config.toml
n_experts = 40
d_expert = 512
d_shared_expert = 0
activation = "geglu"
moe_layers = [1, 3, 5, 7]
balance_loss = 0.00143
router_z_loss = 0.0001
norm = "layernorm"
tie_embeddings = false
lr = 0.00305
beta1 = 0.95
Below are experts of layer 5 (counted from 0) of a mixture-of-experts language model. Rows are named gate (a neuron's input weights, with its number), up (a neuron's input weights, with its number) and show model dimensions 240-319. Each number is 128 + 32 x the weight over its row's rms, rounded and kept within 0 to 255. Numbers have three digits each.
Before each expert's rows: a language model's description of what the expert responds to; "gets" lists some tokens that make up at least twice as much of what it gets as of all text. This comes from a sample of Wikipedia text that the model never trained on. Tokens count by the router's weight.

# expert 11
What it handles: Word-start pieces such as ci, gu, cons, int, conf and C, often inside Romanian names like Crăciun or Mugurel.
gets: " C", "ci", "gu", "oc", " cons", "cc"
gate0:104095124141156106122136143152099124044141079104190149082107117119095107120100086171164129031153091139152067107198167180186131148104117042124098134149158115089133136146162119127176160179137088164137194105051134151117130085145129142064126142
up0:118079156180112096078141178144144102138158187096096098149135122150110147146090106176109130222134139188138151118108162113087112131191134145127145156129122137165151138154108209160168127148178186127119116143167123085199093070091188106199118126
gate1:084112132151181080116175127116198132097150139111097105164118156122203128119120104161093148131112124126172148137119157153141136133139110119172081127207170118175101118079124092085109181148050145164133106164092086157072169215140151169111109096
up1:108115089115131190140114143091085099091110104067066122121099135111135094127150124150198117139158126143129140150098175087092090153161166115126128145133101137081122135163109130146178042048107080122161119096148067098132138087146102153159109169
gate2:123126157150154111141164120152055148082127126159147155128178105114119128116142130149183124118092138115131095186127124102091094087128148129124178153178099058140143000116105081152111105145164096184082152098154097126113079131190139102143140177
up2:201115128108084154126151128158147135093137115179101087233095087146136081185121127110065147100129128142143121146135121074124111138134106087132163108120147136131114119132133176202123141089110089174115108115058114154105099131151186146144099108
gate3:124133054127137181151150111111103143073103059147065174179105178103153112133085161135121092134103117131031117075116151132114150192115124114077150081149111095165157161105214179110127088081209075140174132060122140157146100117137139106131094126
up3:110156124185145154123045138094175095087184149127116132121161174106175167117171116118160157065102103170168136137149115132123095121101069117132099078104123127165178135153133175186157108156171099120165145074101140136087181187116110174112086080
gate4:121138129140184170113118203137074105129119168124121118088102113090085126155096131144122072160158172139157104107155095111175185179139112157123168115104154113116105174110120080127163163158131119157152108104112162112182164146189150072113130138
up4:082120107159093134159133131136138166147102115131121083157111165135233166111123127138121165123095120104119188136142175116078071147069140124166107148178106157153128089161111172139109045134123128107113152116056155184131084168093102102127161121
gate5:131136181113090097189136046073098113143142074109122055114122062123152149095081152119098145161088101116138117094075198096136136144133132125133142154112143089171072121124177109146155161148164132084156103108083114099176119112128160166133101130
up5:104141114154149158098135103100102164083112109094156180178092155149166106153164137151153149163129108164080111136144079125128138116094116114109095115142164175069115084170134132080128127164142101141082166164139111134074122130099142102155147080
gate6:113084141159150155066067166126132168158124125111198191140080118094114119142129097169194122065100169162106110087099109125087180187115160152106148073112134146145151143094138081154162110101138139150116193102187097102105122123143100095131152099
up6:060132169059137190157174174143155101167056163109104101083167125131074150083118148197139088151168202170110196096129154111064090188122132168094134124189139108134176134104148088060116111172150152132097099145123129139084100158122141082097126163
gate7:111104185142102116101123108105157137145105118132100181112135103147101126102129170112084138116142164086069096096120116006049131112150126162186140105092089146147091097155094087075190076156187138082119166165145143133127134130142196121147117211
up7:177155208118165154128100114090053091184069136100159112146062138100115110154181209122133148127127147091175096165105097098161129135133113196135114134208141143118125115099141084114185101113133129162188111139121144129104112109101065161100143140
gate8:224147083161109098170143160121192063120129092086111135097111165119114151099129089135127189148058133124140118171062114182149074092095139123111117112152187095127162165129153117111133152097156142121144168144135161117110144101134129153138146099
up8:096129152160140086125081093094103160102095156116140126142086157148136106155171129123109125139196144096118144087162119089067145127099145147118065166129106120140152065135119195127177076152160072145106097114089105105150194158184092132139054163
gate9:199099081171165124202150179104090185152100141117137097115166154152123132147093138138139113121172118137140126132126209111118099169181156156159108119151157173132085190146134186102130116145108143109124149109116136087223072090152150146100107123
up9:144154077113139117106137124124116158176149091108163112117106134113150134111074112097120143097110118098100092094095104100149138090090177152156090156118141108145143171145104167106111170162154097118127127143106155159161105144108139208127143167
gate10:126117117125159069073134145112083088121162112122155102120117167140119140042150143086169142142089136148169118104105119087160134177169099180077153189098149066099151160143168143162108112092093157134146100089101157141146118140135047116143136132
up10:125191135117117071100110121153161071201108112179123047186137122181152102092121138123172111127157093103153151132149153149094136146142133215183151124140088088096163133149128089179105098130193071106109110154150115130134113197116094108156093121
gate11:150080100104080166101058114099117122099195124203142094110094103107132145098092125148119147097121177134143138152154159124131095119152146122133092163101160075145170125134136130177092118139075132124157101074130126128159113112105113120154153185
up11:161076131162124125134151160060081152182165155131094108086135055131119169107117099135173101121145146169086084100140129154119136179122123042111082141116107107038128168161136130115178110082108108113050134174113199116186136092080120116126125048
gate12:111107044186113172150116103145120121108146211109182180204132145163066125108073128152171134135156045096102086158166109071087177056073115109133126072105088125117103129117142086082162169160113114079119105151071141165168108060146126121154122187
up12:140146100066085147148139155101187068111083128207178141096153140074181159112147157132126153118146177154119039099141128058175182123082145128106139165111140111183122140087143111135132123140159138127128183130134117144126200177131131130112129126
gate13:127160138130118168099072218114149125165082158091118117110089142131066149064053141170155142091167114139135122208196099106121119139095106097139085090074129126094110151123131188124111134173162136100122117118152144116146106130159080113115223138
up13:145185117128092105140111140153129069147155107185113151151136146145095089075161144150098122143198085106165143167125164101138179086119121095209176076155117177108106094125103110141097149134163110183179099106107165129100070143126125128120109120
gate14:143163140117099133188114165117104133101146124159145140228096097130148110153158132143130154168144156082126108130063099147152157142155110101169142167188082086124183161104145116130135061191126145104078155134089109115131072139104077213184161122
up14:121164124111134090134144169136133124136137144123115162130156150156121109164174130115174176121150111083103077105112100092190141142117119125151124128095120120169118181120177115146109099172100138165129132145113149085141132112122089152135137090
gate15:134120118082173098109152168091185095118182113129131145079085122138150146121106140112197149139051125172174112186094142113100169129126142121053110118163097117110128109137110129152123147118156131170116155137157142109112136081074118112075153117
up15:107154129210112108117102143115110092130179138130085095185140155099157091180200144130149171142109148190184122119172129128128106135107105099115141153077132089110106148124150104071139102084141132154134155137091109099163145096186157134124092075
gate16:142154145163134115103090173148109161128176161142105114120077160143145134075071161155131093104109128111108106131051129095156084116144141173187121128138117074118201116100091074167079078133107117159141108112077127146122143141083139098123155144
up16:115113095153120120127136127171117097075118106165113129153125098136090123180129082131174089084152124114057065103120103153140192156158078178145080055108165141121127126106116127154068088191150117115145126058119185124144080128084138100080156175
gate17:128105130127113131158165173142140105108100116135108152159076126115154149169118078137145117084191122086119091122147140124124116076095089144163122170107046079134134102124071067156110150110117131130123133098168148139146140079163139125111163059
up17:136207152176147118135107127148159103086167099130131118171132140151109125090128128166140140142099129164106164168094146116138173091148135080079112093146096175219138091121098143091161094149138109120198152131143107076130131129127121134088061190
gate18:114035121152184160108113107169064128166129132107170089096165152127095140117086149161084131125136125095108147114116143119106161077122114127077118209131156093096157134135141025168088104129098165140138121155189089152103097194161158138123192146
up18:172067107122187119122158087173086073086079139098125140177193140136125117137160149174134181157114139063136144117088152132146157096091119132135173166161087140148133150123125122064061108157112103101128094157107078107096094168135101111092158136
gate19:145114129145185085111157166151134122168146093119162096076113035135161151078129078139109123145156140093132187088103102155147081113133117130179124115141087113110094091117123120127056122191086114142154149063147108147125173110143093130215141081
up19:117108179109109053126093153103109079203164099115118071141092115131098106150166157143077181154212123151158103136138068128158142080138190157169142156109092084086071147141150103090125116120157134067184123110129076174157128112124123154154103085
gate20:116126159106118138126115112084096078165131191129180202094180148128167105096116167105116066170188156162137165195159136188124175123084172080100184116080095111117109122119143107103136193197167134102095148156106149050165120126168103170121126124
up20:098134135094124153058203150101207130106134119136108123072128099090116114108175142144130075207127112134093096105096136137121045102171139100079100098154157141103190090118164141065152091100128129095064089077154121135139068162101150160157115183
gate21:099147047105141145155144071163133157123156092140104093121080065081184142184169154130084112148174129144126171153145074081135129111172115145171143136093095111162141160087091149180116110153129200089107148124136138144154114137129156121131122142
up21:151104090148154142164129098085111179172148133115154173165097076104134175113067084124167135138172125160133151172100062140116095182150121142115106167118084114123202163094108186058083162151066179084103131126121128092093121025109140084152124140
gate22:209125092097100070178171156123124140127140079095102079107123193136125150125143173139119180154065166097140105123143121116164121160128125197082150085134104108135197148091090094098105165116154135157077176113095142158196107177133187134120116147
up22:140093097089087136104125155116097099165187069155078081122127124122172094109101157116118157170133180172134108118148118120158055132112119150147147167127084103126097113199132110165129105136071067157120095097179150135158088156158141163098124072
gate23:104107161197160075205060166130090116126140125148110123131142164158111185159133153138172114103137117162100111176169156160135115108098161126125129130117179142138128155145117080107172105113143112159180146091149168105127190096164105125159071125
up23:107114139114180137151097153141113144110109098105137142151130122144116151084114105120031176094074145166130138138151142121131135147173156118200188143120159127090119183159136175079160079081090107149119165103148175189108132099145092136111137161
gate24:138082143117117124155143173083085137158153153105165123133154130142120172140119132146112117119133110115120101168111155101062090185127150110096148132115132141126151124153132144168186130152146109138148082080086188143145175177135114129109142126
up24:181078136129103129085131147106129130121142198130194186159145214098138124147094151085157147054150098119134086125145125158137116095127134120145179130129124084153115076158122105138136174121109080143086179121118170124163148117090099195102146130
gate25:109083097139146111107089135160162118174092130131080161171103154133082078173172158153166127118133142118087126142146111172177099115115096145169116124096148189172117171162206148151051203110089128124093077166098141198104087113127138122090126174
up25:142141163059147105168127157147183147137138070079172144122127110159149128118101120054151134113158177149138119136083140124138175133143103136130125125123158124131092124086130095103127142123119138135113146102172146123117122093141085087094143178
gate26:143121148114146170123072098141181117094104088091086134072075173116121099126153169137138190109126132108138098166104176132112136152090107144171116188139126174171152162109139149120190163160099115057073099107114080099134109121130127100147098081
up26:063099108156147107140094177169134162185105124128143105131128116131097107134148079088125129132114145125148089151187132157129166104117153080116103123156105078120098154104121148135107092102113147095127067136141098106144108211102093135109094112
gate27:161147135115177127147166169000143161172092099050117086110125166124128069127125139122113141170187155145151116152159153173134131117126158086159115113169142074106156105127121128088124163085066158133148117125122080137131125132104149149115096089
up27:122108111047112179109149098110063136133177109104116172081109140099121078109158131180113135130151154116224123154142137142108151169121157097116123167155145118149076123092123152118141121110110090182119108160153126097129137132146173149179127098
gate28:159130152097087093133150065145130042121127103169102112173093174161141142045118112055151109095148120151071183129134117108087161133111144114113099113100152083149165083122136174156109160063131117130113162138090128123163126162151097065142133094
up28:170147210125109132112117147096083122133099102115135146060135128114153127083070061162102131131156133200143092127159176096198108136122156117110130124096149137161076125162119128190114105204174117153082154149182089157061146128169159140143169120
gate29:119089152169156064131166091158153122106148117132102135089146094145107130128116160130148154104147081149123113087156136136158145135117117063116094156149131134185183104129108115117105149154123143101162102118165124144107114149126113161178179132
up29:110132101127169090134106155139136177120143158101066222119160146108124120160133173136188140075153149111128150115139161150098153105133140113137069146099116169138107092127129153124104076109089146125146114104107098112121135102076091146128215108
gate30:152116076150112162124084118125108115115107167138089107116116126097155132124154167063111179141102116113062108166123103146142061100119152139102121113138160121124209147101136127116097090152145121156181098070181161111155090149154080162147192123
up30:114115138115097129115214119094114144153161089166150170164084172107113152071092126148161065118148086145138115109115100087134173161126127103155139110132109107178126146164108183181130088161149153210118115139144105165151117190110148132093142123
gate31:167080152175164146124129156087101118151149194146132116090106139085152129146107119121140146143153124152164144123112103093101113141140098048135086100144100154137119149101084106170170179138139132108091111149156057070144087130142097106135168074
up31:077149118115116141143187088119168052141143146142162093142147134066149129148108120167141100098121081093137076106140089128179153142149165118111147085142147139094124085159197133121132112135116122099116105162110146144171126104132141182084107181
gate32:119130152103066136129084136118138124082128123164147110149115127118107195141073140183120116087140173174084152065107088131126149119094131095139094180125135188135127141148126121153128147146127076124131136096122171093155168170142107118123167120
up32:136148115106117108170148122153138133137109071090087137181097137122126129088099168154125135143079078120142147149170132128157109117053104117062123096112081181170156142175137177155197128185139181085142151162123171117103142095094112109115175059
gate33:125148120129148131161120133095143167105118103130057083069126130118198140102170113145128145151157101130083131116149137057179101156098094134039054111132197149182158156127102103146156066186144076136107153155086166186121132153146106213180139110
up33:189155135144136121153101166120130121155143108173168138184173121111066129197095108087162173129076109150165051114146121150158111121136154207236174117100115055092103129119127103183093175095124189157110116120119080133155125139179137041056132170
gate34:138064123129143094087101181102134161112079104119158120074080185158080158109083160179083080154158109128163155141161123129142185144150164115061108150121202086133094136099088124134123160162135136197089075150155107125117139163105137144185112183
up34:098165145096120100131090189141102124136119134135126163137000152085092146124122108103118077144153078100150163079133135108136148130074102083133126076143144112070151119120036184184167078109161105165059154107115187111093039125157137171163108097
gate35:182126172088121098133183091095099159174134158173195126128125073096135148087140183117126169072067093065143171103159062106115137166142109129092082115157137151098114156160116106122127164124101092124076153132113156099102178094112124148122149099
up35:131149143086107087065146091153061128112127101159215160149066100126137147143140103107146119141095118136186154113120127143167151165102086112083121095107105126105224129115147118102140164121147074111095133118177116192125139146120117120180108115
gate36:116153113165171147097143173118178137143151119078071129148121125092108101120158124100154040094132105123125120116143123175102149062148148152113153193093100112071112108117121191181150111090083095157099136085126173124130145197117150152154142098
up36:091138111108155105228125178146145143156083163158179157106113143098109151138148113124117126110129131140138168135091102177118150150121093151131106176172122123144083134136131168178122123160069154164204180104127057157153125158166082153112098081
gate37:165154114095145153120122155072148134116134144090140142089143201063129151181165093077181103104094080109161074156145134080137149217098130117136180081138143184120132111176162098120165104162121145178167145117107145139151143122127151181134145175
up37:063125111117143143096184179112095162112159103060099094101083131179146165088120138122114159154182102115178177082102119170097145111059095134086120112105126115129122112131126078087140105098079085126165097106166155085102074184142161110085054152
gate38:125099180123104089111107109049104119166104178145116138105170153147088202185113089175124107102146119120141128173158181115154123163109152109121100154127139167104155128083077109120123098111172126188096134085075189120120138146110152151129141172
up38:130102110063156156167094121097143099156137134090110155069151204131166124173108182121122094135111157147106125104114152142109159081115157162110104180155136047123163158092139156082136193118048121050246133182110121143131154177126104132082205073
gate39:128111097090098137114251094150095140165110087158121083134157100142115178089174085133085109131108146003133123080139158109086135116104128110167119120134124130160114127167215174135059151161134157109131130110156133155156126146111093124147157113
up39:145112150139205175115150071113117067110179111215157089144132117129102132123135162124099133104156100184116158086163138106187106124155139142059127134126173131189101131109114163106151136111077104119139151116162123126117141108134117107157133140